python train.py --d_expert=32 --vocab_size=8192 --rope_theta=3810.0 --parallel_block=false --final_lr_fraction=0.0 --batch_tokens=65536 --doc_mask=true --train_tokens=288800000 --dataset="wikipedia_en"
Below are experts of layer 6 (counted from 0) of a mixture-of-experts language model. Rows are named router (the router's row for the expert), down (a neuron's output weights, with its number) and show model dimensions 0-127. Each number is 128 + 32 x the weight over its row's rms, rounded and kept within 0 to 255. Numbers have three digits each.
Before each expert's rows: "raises" lists some tokens whose logits its average output raises strongly, later layers aside. This comes from a sample of Wikipedia text that the model never trained on.

# expert 26
raises: "s", " and", ",", "a", "um", "k"
router:122174107127192123218149136201082185191188105138119130113116144131090127110107136136126161119138115151086139202120159080126110177147149152166146160071030066092103159118171152126170111060139116139146135106103159118127169104148197107121089143140121143107174148147138163104115111084162129112126151164136129129097158129069120171153156107136140166133188164099134126109125150184148139129147
down0:097174110060161090146147147129091073140183136118176136111087136137136096124114134113141071109153122160148160128139137115148165108063141114056158145167061177145104141151227131106117141107139113116145101144165121139081136105125138059141116138121139081097149153160191142111106126146101117100185134178086057141105150154196162112129122175142153145124173097173112183147146137154056111105160
down1:135112219071102127135095131145078142111166102111101155076121139146111167057125104079131109169103126159129124101152111115144102178194125146105160133152124108075088130138129156158138177126157103173125090091117116130175160104153175164178194138137093087064145107123134138117187147042136135113083112112131113179068101122150102098126167090170155118115102150151107124131122166136069049143117
down2:086135103140116139155138128133097124118119092086126139172101096150181139139071119104145114121068134141052132080119172131070122123105125096140071143139136123128105149135088132145175099150135115139123072105142118136181115055133141173160210100143061115063170087171093129149054121097111084103113128040147135097182091139124091161111103145129124138142084119172109112113111175165188156082104
down3:152104151122167163072128135163162084119142079166124114079120142144159151153108101185137151150058193066183079125122160112122155108167104090153081140110112140159137160134151145066103133135112113070173162094131181187153092097137124118191066100159162117155119130145135080138081125140154168107163127171158140141132126132092124142054138081142159076160095140149079115081141151115130062124090
down4:170130166092105126087162082159122154120138133136155096150137191131131119067127177151021128094134110102154163051140172153102109162129102130118093090136069147200116084134090153135062167141079174156111146126070145126139114123094165119137149102129115158129112149141182095077146141123104127085150091108117110070114157082078121132122103118114152128120123054185185071096150135135112114138158
down5:129156120146156164137076155141130187178194078103133110124142101085102144096170160150113122103135122126180182121122213130109204066157095168184154078110099150153103114143189139117121150129099156136095173147130129122108157135108194119141128109141141114127104255137144094069098135130125085115145112125110085154157110125161157083131155115143148128144161100076111101142130097154132123070094
down6:149091117140109149105117153127146106112101112113137106163150095091158167104101165145123059164118096148080129147142079105141102055198142134071119133150116125099125117137029148135104144184150093143127087121143142103112138148097120096155230130096076135156077117125122119122148050144102110125209112095153110127184093093157142124099088069169106131104140131160165069135111149077073110124123
down7:087087098111132091153114068126133189132121096148139175121163147167081162135145140116154152157094162130135085167097137135187122133090146141207072124173200085118119109126143109150087145083095117111099123163105123125145095126145146138084138189202092124092104136104066132117040117121124098124157136106084160083130082140137124086128052109146183133107135130069113137168136068119092082133117
down8:128030122121133118113104145092144157089122151101083085137154146112080145122138129075184141126174095159131086176129147151117052075117106183154107125145155135074129089194187182150089137105138139160113099103140145179114173134123165167146070094099102134149147125093124189107101120187112169112096147153096102137083156094106125088131099094162154162160107132150069075181139126158086143127129
down9:155128090141143126168130107079146067150111120168151147127154139152097093145152139101141118135125114186154086141106129151135047153130165087147125068116165152188126130110134136133168094146169089145093072110095054103147106154120126096051067148153116057144218154101125162152152153114129146130124196138116089106121102135141098125128051120080098074153085133185113130063107146114118125164125
down10:163097200117177052114154121154164141140147163049121099181137085146146142189119120117112107147154117132146150116136150081111152154165184141087137177133097106115149125169101188103183110152138071141209135103115116165162149109149168153112110096074172165174128116181190138148155178126125122136153128145101078144178148140112142151137095100119121119161089145201151158071101151147116154159154
down11:090130180142072106141115161132111111180031144104129104172140172096155146129155167120150098131172067139129130109108121088137110162117152105102118135105111138144125063139103143143131063156121144149105126119163088181098093129154083094110216070145192151104168116147174159094133122107106098162099097184177128113152141216115147133115114145085111053152178127182141139117113116128073142116125

# expert 36
raises: "t", "ed", "ur"
router:123112118184145145209115140133093191173111104176136130098079081163095102103155165134166110094128148148059119140121131111161155143103126137211135129133136160116135144064158124183079073097109140154058136132144106118120144082167118070148134126138084191080094146103148186117171145163112160076131166164131142155141099125104101193125169108079106111076070141126113125125093150139092091110109
down0:113116107137078136159151130144148158161128166103152113068117102121104096130173091137134096098164115110157110153094119163112130133156138132177164115159108038139192187072164131164096133098137107123057101111148107121148155184105060111146136120165156091156116153083116150080082118096096144147091101158102103153117134103110078147144140185091179126151062123046090139107156061191116111128155
down1:121117150107099129179144150107124121132121139180138156154102103107115126116100121114135113143121092099158081122111073177106157180102099118190138131113111101111146137116099171142071114121066172143125084123198103110144124119118184090129171176146108094103134126170133200117129141137197169162095176057110064147058173126130121223196124152122113132125081121157187064141138145134106145135150
down2:150092149163115125147138104086114063148157131159063122120107133135117138158179121168170167166125170161102108134076107103119139056102145116080100114086133115133078105171112070162107131103156129103122155138122113182192136102121118144143121108130059106131143149126108075112072125136161175139176167106150136135132123068092130152135147163175097069060100132195160081156137139189163213115132
down3:104154165153067140085060138109111119130134126180099125158167121158166153170114193075103143111131171160105107154075134084122155142082127075140135082127144084148107110104201117213154128179167156157114115202171119124156148110147132143106100073091134176150162164099104111117134131142090110140173159109149131175100188137154139118097108068178102081081121137131112159119104133182168168133115
down4:124084091093161143105124170152108162138176101099114125147152168146105132167111176098124148183099152111090102091109106160131079076080090133190184092165113157158169099133079140088113133099137177157076106168095104105096110085181178098149113135155127166130149070114107158127016116105102127060100134160117085105095119097143148102156131122120128080119090055110177114126159139168135125127130
down5:108107145140177087117151107086118091163109092148137161161158152136147141182120145116126051073130166165151105098145122127084146130068149167165112201155198138102115119143155191182155105164097169121122166194108173181182105101129100139169159134129109151162180140157177117161083064127085143113121100183107087131156140124117150132105106104177082108105161138182135113115133172136123147080166
down6:121122089144087125145102148131100091092122185126168150146140100110067127119108173178120140100126118130090122116075144102124108088117142153156134121094131140110139133109114105062115119139152112190097131110129108123154143150054155111129161188081096072156166111107139067071133199066097163178135129093147141168146069073120086079148112188108169142106132070145173064137178181136101162142093
down7:132179155150166111124146183090093174113151159188142147134031043147126139112125115120107102157155155047127100162139129151148070097122144082096115120091159054133101148128139087162089144100124127065131140145073134106125167146106156122138143083085124163134159130193140114108140094148176154196143153123150083099157143172109132127114151183103122186181122136101111087123150116153153137092083
down8:160168121171142117080115096192171059116119153061090131136165098118136176105127137141100142171130045131096164121114110125133137070135147182110079122161164124143071116154114119078125113152196101130148134109146090186142085160194126085132161124058124133089110144098152125092108099109111105137054170153120141130191193113111161129097142128128165133083100181141155109147132165088138151113087
down9:110137160179085142067121126159143200137132144162127160111116104162147171210199150146100188148175184108139193108099116070067148107092144146124125139126141142087167148135118104158147153154135120101214114117113158153101149119092150080127113111165129115097090093095145150143160139108089065116143072140120134103157146115068143159107093117142149119153092123104130106171048083140136055125121
down10:126152117122164111120143133150147080102096119128070103170116085106178115124175100150090124118059152049131133156184156165120092137133172103134191095084114055134111153130162106114131162108093094126104116086110135148165139042143107128166090110159127136150136191143161087129138143135077133057139155072121103147174097174107144138135106132107150177174106098101060188128093113106132166183120
down11:148102149100112132136083114201143186151146073130138135085157192119119156054188149144147145103058145142135141094126119140134096140135063154108124077107173118179156120138102121176055151097153131105115151143162153137062082052167129204145158073157117084132143110121132074071130133128133104089139148076091097105122161133078135137116080083131139142109081126143134152131153104117168141146166

# expert 39
raises: ",", "i", "ine", "-", "s", " and"
router:144162101140132142113148138129126124156134143119093139142074107139080130097083154061187099115127139102146131084146169053103090082099150186151073086080051123149116157125093138163136040106125134139124080104127125096191203126139122066172173119114089146103214179124136082126124121071139123117128129132138179091091093115135181135104173124148129109086136134156100132129127085102097123158119
down0:157093115103117138145169151086109110093127108167109126092104122133087080095092104169123157088163115038109144150124110158093088073133066132170097146153121108157143102145136089191140141139076061119107136145164184081139117148141134198104138113179139112110172159135133141111092136091146146105114096081094143098096220099072116179141165148118118111093054089128147083118110068095139141118140
down1:129136133146080084175132192161101163140159120115146159153110058168158148137110085149105058181172114160126158160089163097151065089137078162105134154106140144084051102173123135082170122137131134138140097170160122143171077133174068110176198159098112129109116142114200067121118193162170151125123102117123109101080084104154094129149112132111111119122135150159130147137109126155149144132190
down2:157139151091115103099134135113121092161152096202159172131172109145153123146080168143166128145107123112101143093185190049164030136161136143166144092128156120079083158120107088128110076104121114127132092176105146144120110139083155161097100114106168156102111170121150120139146095086153133133195065109153089114114145197148109121203123107103140136143105157157148180107074112134150199105139
down3:149162102118149158151127117117166083177100136084096149128087136119098105127145134126161139134174067111135154155149140118149145143122170174088144230114141143123142096030138125112212150126202108143144170122142131120127112180167124127119165100107124152079101156188180108148129055140071068178155125145115129124101117167106131116113183186149063103136161152163158160117098106138083121109134
down4:143117141080106201129131170114097101112118159135107097176153144152106118083061144097105097105097162171086116107162067092151144132115093092128134157127187156112142141211127154076098159099119111134085126223148092048181148126096109128133155111156186096198107095163134095103145116185120129102122127156142146140111113147098140179122087091127127113148109149129128097108154104156093101125214
down5:066098101173139112104133115109160131097084169143111212127093162128143078147149125124094086100202144141101126179121184081084121112111125189127114120179123128098161093122102118169173060124137122123078116103183118131150153124134122146141140094180151069159162113189127108142093133092120128084115138189120175110050101094140100134125140216168075122169089150109127148100134129129139146173144
down6:096066073082172203121125122129124115121096099103141163124129115157106085151103151125145195069186136155116148095083160093146114098108104118184115118161116131133141109106162075182098105094107133115123123168106129091083128094136131178151052117138076130123093145176121103145098131067145107131140180110124102101149158133091116189149167211172132107057122145121106169111112077060118149108148
down7:142148169093147120134128192226121120168118114197096087170132129132149130110128101131160087129106184155091124069097092157126112181158108123059181114096108122047144121131085105129187161155135132147081095081148109119141100110164153125180174120122132116142099174165153100099169102100124163100106123159084090149200181071119113139145128123129168126128134099121119174098087162128129102066130
down8:147183134168145069120139181094156077086069131170099116209090162119159185164127128167121182116061078142125151074125055182068095127141168106146120104138075139177117127140136112127147144170116098118141112181170127147104097126194134142064095103125117134115119128142152144170078093129148139074170146164136072124125166118130127108105052123170125152131153094118097146096144143106153119117145
down9:095167133136138195164146118102147156117139089124101185085184105135147142154176194104133100131151129104113182140128131067104067136093190148173161135076156163096133110105079118131134127117139085073164101151155133117145201108106154145174140089052095132106138132128087047160177129128105150099100153156137148124125121105092114145160152057141145113147158102178107122114200087122103131178162
down10:121127130109172158077152148128091172114159120106113175100070084137098145116131153094136132150171135190144152137129084100143205097092084140143052106131077174051094131125187087149220138103055148104119091144129151108124204118154142132175083148165113182118153135149137137124075161113103134133130143162084143125144130112123124119127144123165140119150110086111167163068114112147046111123136
down11:118179118124103116108174174102180072137121159115129111162146163166189147161113097158107071081176074033123170117065144111137134151118185160108094125133066147166108143179121105169165189092111160099143107095125091126115103150117105122088137098102181142139104152131123145170138111127168169112149105157085131137190117162152137167114103157172163112106128122105138147121120172090056131199139

# expert 55
raises: "le", ".", "les", " and", "y", "master"
router:111195169119114111134119138128069174109146173158087130153166111096127080142130089084112123116167143117129152069137137166171116165091130123124134182120187166129151114130109194129169144146169193090183148129109143127112158108193085085101082143124082146161189081133150117078161167113080139107174104155132135124145115167189152148160072151138162073121093048147105103143103162129136097143089
down0:160149090160114165061076099173083145082169098162140109130120118157067138048138084158123151118135139141142083143159146148104145117047142144106108146149141136145054099097137134106097197121118114164124117122110145149133118132099113111105125098162093121141031177034126163179163098156085159166122173134097140144127105111129148120109121111098112126176091183157125142153126130138121188059125
down1:104192159140163076142146154106087131169162058170196154182171110098133118113141118167149146138133155168168151145146140093148183174081093123110152136109097090066095114134142148080099122153090097130091170136119189122031176097142082128133159133172136128179152164147130136071143143112125123128130119084134160100094146160127122135175146113121093115107071119123084122105135114152118211064141
down2:093151151077169170129097143125085129146048137138080124107082173131152113151150140161113150101115060096101152091155036173138159145125103097137093129110149094126139168143109129073134119097105106077172077061180135095087148155073141142124135098096115134114133154166105085142100211136159101110178134110118092103130126120099152126093137083151135191113093103107154193099101125066088150140137
down3:096084164088144144060154103152126145070157134080142159140176097103126122089153151184136100138162114173121131124171115169112120152134138111175111167085178137131182091134145119127153105116121212115119181143131154199134138055130125136127090202096178136123111185091150207112096122153090139085185148118166140142072114199148105148124106130123170131113125131094138143155114152199117097117151
down4:110147113172137160167101106048108160171098107130155103148078143138113140120193131189139123131116102146155124115109152080088110144125106098154150116131164120117147153121148138148117141087064124156090103144108178089107200149142167181113079126123107169139149126134174105069149121139097146139161101196096138083114115138191182180206121189074167125146101137160153116129101111119160070094054
down5:090181138121176158154093122065133123179111156075149115087120155105079140167049087174117050129121172169097138076104111117092101114159141195133131124152070117176165111111107156090154150092122116132165166086141095146156178095179104092094163179117169169174123137153167132115174103122117135175059103108173116099116096109152148136099150160130136142141163166130120163101146152125091166109098
down6:083123179132111126144152179091133149114132183142135164159113143112082085149166087119099118099107109104143140093153152084177124119121127180114137141148097117121139059117153104110166130178104211087176163117147150151142139086116094124126168183165178188093125184167155148151196103175151111087110119168121155127108157169065157094085158113115148077183155082111093153089101087119110112067130
down7:118133108085129163139114182149142159112144094092114167069136158140127141138084144134194177161081148149146142157150112115125099145137123141097089140156094111094165136079097072134169128140075097208079135162083116104173130088133167104126086132198169060084128141094152104129176086082100105116116105093147112161176106091111099107133160106112154118128036147065161133193126116137137117080146
down8:141169124196118104154163132128102126097153117145139097079127135161146187117136108161092192196115051071124123151123126061100183143085139148202162133095123155178099103101069129138135130127120147170117082134187160144094174109114104177129088115077106099087136123142122142099115075114146098183145067111073181081145127079126149119103095130148143122132121176100096074158136158100132159122099
down9:098128117101151116129132103078058170087133092178161150119142107141126126158169136073116185112098188162190185160135165132149121147183077107095147086129131111068100178137162136088157131107062109120104136121156128110187131144128152128183090113178161094171146119082114108134143085083132102102124132094106095138134100143118126134183116108136130127117093146130180161111077205051167180110087
down10:176114195151170195112136114115098156078165153144123118132139085207085078127161068218094160116117081081130123143121159128097125134168113173139165133094092113092135101121137147160106143152104116102090172147110111145138138083142133087105147157122085153115162130070130150101172109127104084156161122110122102086148148211064126182100129140110129080129113177102128081180119100157132107068106
down11:177195141090148073147124166173076122136097166163129144168136110135156145079099185116150053168107107044066152068164168170152139116154158074137082110081091118139128169130113139171115134105144188138125191167150116063189156105117116124148166129118156160143138133107117176139154140059133102156142170109133114146117182142180083074134147135134139116134127122159128118111136138088141088097122

# expert 1
raises: "ves", "ites", "uff", "ures", "ved", "ues"
router:098135123113124114116113149161087179156080182164076086123115113102111108110137201109111138130087182060106136130130131140162196166145132109155226157171113099088120093129126215181156167164158164086139196164094138128149148176157166098131133151109132158132121130131133159133103099113137075159118139079126116119114116163202170057158167101153154138147115131081120148115129125110144103157085
down0:134107111095128118142106078086126112153098070080148108115089124150142145151159096185111134170118180125194110126116093066096098091131103090133092120139132128165095095139153138106066137079146130095136121096136093236077137118139135126071161212124115094136118131081118114114080086135128125131149134126145131041152126128096153128168115110098172138166180154086167089081126070087095074126120
down1:156134102128129112112128137131158133102148117091068113153162093163103067102175105128096174191111199128133180109172106108138158136141083167129135117109069094170145188077171149125163131164112145109110154211130160115163097125166094160172154134144127138144087078169098179094111167119125077157111132145149116109159169140094057050172103131101123154138114141074079118075123160137085106130143
down2:115030129109191118101113080182062148090111098126139157115137067090112145135097136167132153122128177074086132143129123170144104132104177188129024163082179148113171099119127074111060138110110142167126112154082123188105088142114104135145068151160138074137138102116068110113143126164107162130090182105156128152113147138096112140124086106098155128155092155129144129102159113128172145131121
down3:201146095132165106131122111149103146105164139124126077095179128139112100189059165111175125118156101130174099132095139145142129160086171192120144192101182144115164095124084092124123108146113093157145142131130134107141095129195141092097080142178138163087129170134087126183150076146079146153133099175173160196122048117126105135138162136063093110171183160111126147092140139151150095104107
down4:103125165112115119122149139082143092135126135128183149077116151166165138170208117116125123148111080223092109152126083129165146056096140117154180171089118163122107116162090149162096166127119114125146133072132144121101118170105178124064130161162098116172111130132122164106104109095108172078175160104125095167161148108130112105110132090154128062127183185069057184126120124093154093109158
down5:112175137105132187106055128173166109126102109132128112143179143100161123117130093134118096198128134223114109109144132118102151120128109139162114136166170166156177130140122112049127101111206191166155121126118107178066066122084096116199112068149109090097154180137145141114143154147177194138101150123127110063155119183141168152135144131104107138143154132150103120107112110148184131091111
down6:145164079127174143079085133091153143114155108158078132144163098098139142101171175144134118069128105186161193185109120113103109097144082160170112150068075141138084142141108143181151132138131184142101143143100019080118161107114119076150097141119178103113128128086138147129182096139132116174117140166120129123139063140174089158135072113121137132078076136152110092132098145133080160137072
down7:102169144180097076070111151106207185103128154137114113164167111046134114132140180154082131101169160167097118128134170132149169083158151154130156150105102116144164174103147079135198118090139117170186123151153113143118115120116163099130120190120095137108123138050129199116126138141125209138125091126178083155164174116154140141091129080116106116116126157098211122093123131107140141122139
down8:124152163084142199189098125135110130153071105091121076135073132118134090117100122125125103127155086152131124100115131186125118146130094110113107182121138188122124192154141216063170118157176127113128103154167115151179153098182129104150162102154063142108100132106104105112163127083086146127127124188153122105061099159145105084067207139106142139096164136128102102102146082077124108102090
down9:094126100095146160170085122114180184143125124111139188078149090134148114128086169202151080128105097141133176100140083142071110113113090104125126128169134145113125163144124181121104134104118158147102048137136083119082151123191114138191135113108068129130130129092124143119221143123172117154112162137131096145139137183094161104147106155098159133103162147098208094179128131203166096081129
down10:124105093078110050171126093136145066144128133099187090207106118147145175098138187093115109107121043047158131177119093120141135150141113097102107126076138142126070103085119166137145144136108182145105096070152109151162091129111117159152100142074118125167135145144169158100098123183149148119116109133148104167096131078182142103095131059143129115123148090165110116134111183102145166182141
down11:112135159085134159160202146141106168096159073121092169122184189060104118112172141139064122143146112141131169181141120138125128085129087145145084131168127114110128133087163162073094130145139123170092095115189140161136148120100114130138074142143144116093146093146130136126085168139060128154095105113127130097135078178039071062153174133064163102176140157171144111122083118129140162126140

# expert 62
raises: ".", " (", ",", "n", "\n", "'"
router:145174128094148164139217126100180101140124134124081135173100061131124113140112137109139127138075126098101091135084154083165118155104135152129126157126084114110117056124099202215095046123172102120196108073129144112168124150116076098182105096113067115068135093141135112136137139125164120157143116122143143184145141061140123160122134168142096173130171137114175112179112142114088136127114
down0:153148083175185138147127090224070156158148142171126154168158054102119123059128143111093099126086147126087155162073140137156152131148113165162135115132151154102105129125132086117102112109151148082135171160040166072104125136151091169170138116092157171104126115153148163075134137091122169094121075098070181115120135098106144154152179167086114138101099137094178141149141145117167099100142
down1:122157223111138050130120089093105141133140154157114132105050147097141158128088127104129141123118137177096166075087107125129068115151172167153175141163175129126147062085154110109127166134147152106102068072152153165105148155135164078132128111144185168110166111146112147133141156133057156129149129161110119125174132107186172146099219123114152116167081137134086157128129132186083122140134
down2:107136135121197070145077071148069180105128073150144108102117131115138104074097122104185072139167154172179167135102097126124115114124091111133130121119171113149107107170076086140160144113133187121142116160130123134159152151088101153160129138121116083124152144060182154141192093193123139157065161154132076128167126088168148160189141136151092182079131106099120102135104116138121147056096
down3:136088105135129102174117156118156141155123093105098137153173114143116077132100144099102186146094110100135142137101129111107135196115140102102115117121174090057135146090197180137153135084148153107117115131095110190168180173117030175073140149123132105194124094094118115150184153062115099088132073111136135175063124111158098139177112150132172105138122173075092103164100147129097106152150
down4:123110114119120054167187152133144205171086148129113083158134064146133064106145155150130112149083134061140135118140113106105102169144157187091152111109109074133133139084075149134196096170162168111167106093140166093148107141117165082074154119179180097132178095187120177108148127122124110125129130099155137141126172163130191100138139141158162123112147115136129152150069152128044097124149
down5:189147129097131186076110165183106107112116120117100132090149139126139177139136189106144098114116140159099114104161089152103181131114191145112167103121101166098135188081148187137130091156121113103117107113136131179070055106170136161069154144152139150181141195119142081112173194124187175120167139084138184138147113177078148113117098168119142133152110134183134137146166155105165094144088
down6:142101110069112124221116133092134155142123108143067071158159091121139214148114086159181097105155125102105112144106089123166120099125145161125086068115075118064111180118125113032174133093115118128157090126192131128061096148127130138107118114079131157116074133117085114159123188139135120124145167130146171093132123146156095174155123131175115112115128134173150096119106108194141174114097
down7:162112112149079136118107106178130197153160142142144030108123072110103114103086112097134107080104140108094112171151134118166130120182079147180134091126093118130116099108162061092110162134101135165066139155110162119076119150168144115159139140171087151114110104130045133117173096149109128138184128118141131134136134177049136126157185180132174178163146100100132127131071168155128084088160
down8:137107208076144180109116103123106095094159119137069122183125145113189151122094166167146104096185074147131154183087140153153135156122070105048114139119130189086129111120112127108156103125118083107121144114146075167150094138102108176115112128118160114154089149222192093132138071120070151076162151146098121078177149164159130151140108125137122151169091142118124162090145132116135118091172
down9:140091161152181135174102113133063114081148115099106148109112100120151165147134099133177165123188147151155154123118078131132087115098125104134131194108136132164055093133129158078096168120154101146167123096107048078143073110161150078140144109138107139155169183099109089119062135110128187123091137114122156140123169095105082145117126138163125088133154148122141112193235095137092076134154
down10:182073168134136175134136121116115123124138127124082127157161151088113128144164155168125146120147100147143099180111157133103118146055101109151149222123113121096111157164125077121099196092195087096101087134092143101150153131093163211114070156170196136110124175105151097204151127107079166046141150112109115204120107086134131152129128121102153096133123136128111131174150090141128111099137
down11:129103140175147132117159148129096138143180170139072192145142183139142112161153131115160070115127136188175075122110132138200032126050122154149081120118147097121131089054084096147135086124129108095062117116175071100098166159092120149105082109151143123146125135107138160160100128116189145155120173139131203146136085103146124177162121133118098142165145118137114113110083165091090154130101

# expert 13
raises: "west", "Sport", "ball", "wide"
router:113041137110132156128146151163076119139136135124052176164132112159098125119129185056124156168144120115103131120156119113136168126115151133117150148175163149136139095130105207122168171144190123102187140157080107082129131158130130127097177156118109095166147107134109158121102101144125107226165127091156144106105147090138189088120144179162090100194127119101184086178166133123157070101135
down5:115176168151172121186131173143088111140128127126138115160092124169123138166124102099112156091155074162138084164071146112123115156127144130107124116136122187133067160134127109157164119135130100113129040079104098099161099155120156079121092047090154087149102119100172166170101066146116168086162100078203172159106156102126119065133164117122171122120194136170128132073117154166130133150097
down6:097111068146095139064110116127156105155111108136101154184186123155128192151112125110080139137082134069051139130152149134150121175137122212112133170143112141164100128122097095093135147154115106150163153094125113182112113133114050148094082172115175130132073123101079162167168174127110119140162114141146136142129126112142074126135056088112093195107173082092173177086128141145082151142151
down7:062096166163148104056160160151154084085139139169154131143129178120124159085104090120080154104152148143172152140125120107115131129132130106109166153161165192122168120096137191146087130183123142093109179101060115101123129097141184187087146158130137120162129058145074108096170177149186155079177172145140192106125132119106118132141105174122136066152110172116121099127094118074146125157148
down8:212113128086155118151155180161119139103146106142138112107126112170099159105087139126196166096067107156148074114117138135129155078142116116140113141167143110146127093211119104103154140087187133146121131164150108116151149134076109152113197209104144167140150158092144163071169090149076159132113120090075102171152200129126112140153103057114126097113184150096107124162185102172123130107135
down9:118106137124105148124154074079136116124110107098108081149029170120158088155156086162060092094107059134155141108114093127071100161079134094144120109135140138166140094127110130115158167174111166158135096120160145154146122139121102056080198104106127109131117100157232177143135137103111166044183131095139125145097152078113086105137113121177132107105112113115134095123115110073115133118166
down10:107145085159176145130154059062153130181119183150048091113164115168059137131155136152162133108114106127176174090108077148139123155110147140146151140172136155108150157123161174200108125104128119154122162209172116126137107165167116112121124177098067104155117171168134125100148101135110166163151120081095152077112074163110104155107119122088122153149144084191065128179165124125162119136133
down11:146179179112120080120120115147077134144182102161114125119069094149141115119158067125123175141161135156165138197140082143187122077082108066156118181119117155107189054167123125127160088158166125099099142096098147142127117156126137124100198142156151062112135122172122140140136154063079050119156171115119115160122069135117094111124116093144137127122104165107123116090120099095094184189113
down12:144085130094097154120090114137141113182104095117139086093105178080106153101074095135136110084152144063089096123101157147123067141119126151095119135122150095147124192116127133101172147135111143136163096097091100090118085182177121095148237131103122024164140131126164087093143143137114152131154100143103117197110147093128128092136141175151091125153086178079136172153129096135066144109168
down13:138066144156112092134153115151157076106160130159128153130192112141095051118117128082154125095130175124067165149115138126134104080154113130161161136083123156127088073114076117163113126119163149094174127090107152139104158115079172157126130163039140104089119094148123152089174116098102098097119154130160127128129225120136126138164127125179152099144148172149114162159140106091120220115211
down14:136097123189126092164103107105131135107134143111106121082128072196179120163145139115129120116212164190140173125116114119207135179105139183130095110149099162125151164119115140122130175081056156084132143127088109143099177093128172111194204117161190160150138072114136168128181128101097096100129150129146083157134151186119147065166159140138134103114099143149131071128136124134161122108092
down15:142099104066125146138158146132141127060108139097096163146143077109134168102048163100158182154067118103051098166158130110175142114124131165112131147167163161121177145093092079108172134151139092143129124151130138041108103149138157170126125135125184170131142131161120087117088103127128144173100165129134168143140148078080090134103137164115084181105181115157129086129163117135087058084184
down16:113135130082125127169091121120084135165132106141130104120085133120208151144161137171141162127086198129139129108140111138115118137084088067132136141110062129135115119079149106144092170160099163094094136131075171114164090115114089063088105167116153164104120116100114186051095125119175152201132134116160061139126148136114112168161115134115138123159043144158208114122137143126203074131113

# expert 30
raises: "ly", "land", "er", ".", "ry", "lands"
router:149125092095117156183150108186148130084133122099183126139135137135155084080193159146147104072134153090189112079182126134126138102140163160130079134117087137127129130110109072117097164119072121078168148177125141113128151120161171154067148116123140140084079127093107131141185119140141143127079099114057129155069079135183115107091156143106118159133122207191161151048124095121102159100126
down0:158114125146123135084071102090110116135182155130193191112095160115113182164138192090134155124219085184143129141121130161149153146132124158141099058136199126099107123121085139150122126147189026148126119100140074146115101167107141110114084164130096103108125104131159035103104121102105116123142133179104082103092122156153053149080128158113111104154143121116104145128139125111158097122109
down1:133181156140105095077118137138171149188099137077091148128117106099143132107078164160138206141117157144195070098148110163187063119154103149084099113091118133145132152115153167168207122105146118134092115126124164136119113152216103109125108129123069127125112102104159094151137123174146151146153154162185146053159100115165129078121104194096157130131120103160158154175120176123146111114182
down2:090122075141159150105125116126153083158097160121127113117123147156137146141141081166126121085211158110175112136117096104146126191155155143057143121165137150187089137140176131187172111150132176167108119103115099174128023085139065129122103092123144181160179085108192153129099117150150074144135165158128116111105172145121119146138090146103145076187150098142157148110113186160155120141177
down3:140164051086117152138153155151166110174147125126158097159133127135100115171064137069153090150117127104134187139152152073106196094136114142136153119143111121144150121112098139148098107084131162120157114166125110117082118098062151144090144052126088105206155178111124170085085142086160073096138056171181155128152159144102114169130156132122124094157115144166213152143132080097166128133136
down4:141083146132117130137127094089127093107129161161217128101213116107128148111102162111140144164174096178116124140109170122147094157113078101149089131131120094135141109127160149093152162154161057124116155207127111164148137165145136123098155178136149143114146114118112181071141165201149127070090148118121122076196118203215150145159102072098138107188125157090103117128124144118137160104138
down5:092152072142138131110185138163127090173083126180134110157139126103206107147078157151137168127067087103146129144129123126066144128141103167074094161121135119131129150133111129168114098109144098128144103118094168105125128138199119057166161154146106098167063059115152191165116105099144126127101164079129171139109130129093194123092133162187092169153137164114189161114063125121098104090158
down6:175074206153123154128096085159128154078126125136127102102186159157135154071104102128179162183152112160104102125136125122135081177138155106123163162121124101120122134119178117137090152117167101148129223168103154103119090050154090146098105099155114127116085146090137110153101103126112130085092095165116128129080128119138145107081132138089155078084144101191127169104163038150161064115146
down7:156123244162157138082101104152114074111103123091122122115150196071127121106146101170118088122167082114094159133074119126171132164200059104069147096130090102094120114116080082063151091170167109154113148161138200149108103142132049125139181096105111105153119125163151121140167080133129102147117117160132109149127140089106114092116157111137075131164142143138125133119181128147096096150101
down8:090197136156096085157141151116159073110108097076132133118151153133151127200095124135139130066080112205068205143176177123085142161135138125109107148134103135099175135191135149151152137139131106155085163143089105138166111110112154114072172148102082132160123108157162109125176131136106108131134168150167171093153104159158128166088104109193154087101115151155066064113090178136160121133103
down9:219126157174152101110078100124148153119108183117182110102075113151123139132143073139135127113099098131133146172149105121094126130200130161119110107146132123103175128083102125163102121151139125160086128061129181116092187134186089140072103176177136159116082148143068130145182161115160152091071151078126179162183063176101114145075124117136131138160133127098125111164168160178127113138102
down10:137117200143158189146161090082083130141135098126097158050162094140071123174142108159120085127109104105165136090140091129142140152066079194117126090147167153105139104150097108113159154157125168147149106151121139102113198173184141099137133148165105171101132112118115177198156122089100097144094145111161182114171115148100075121101085102139123151107080157128103152058146073153143150080103
down11:085165110156157130174135112135114193121121074153173145136115105208154147101164111132165137108168104185133044122094173144165098061091116114144114158067128164137071139183103091139116142130115064118089111089125134091138138089110104125185170127179137163163102114144144153132111140150057121131134099157124164202114126134080144172156146116092152181104081110147092129107125068145146145151089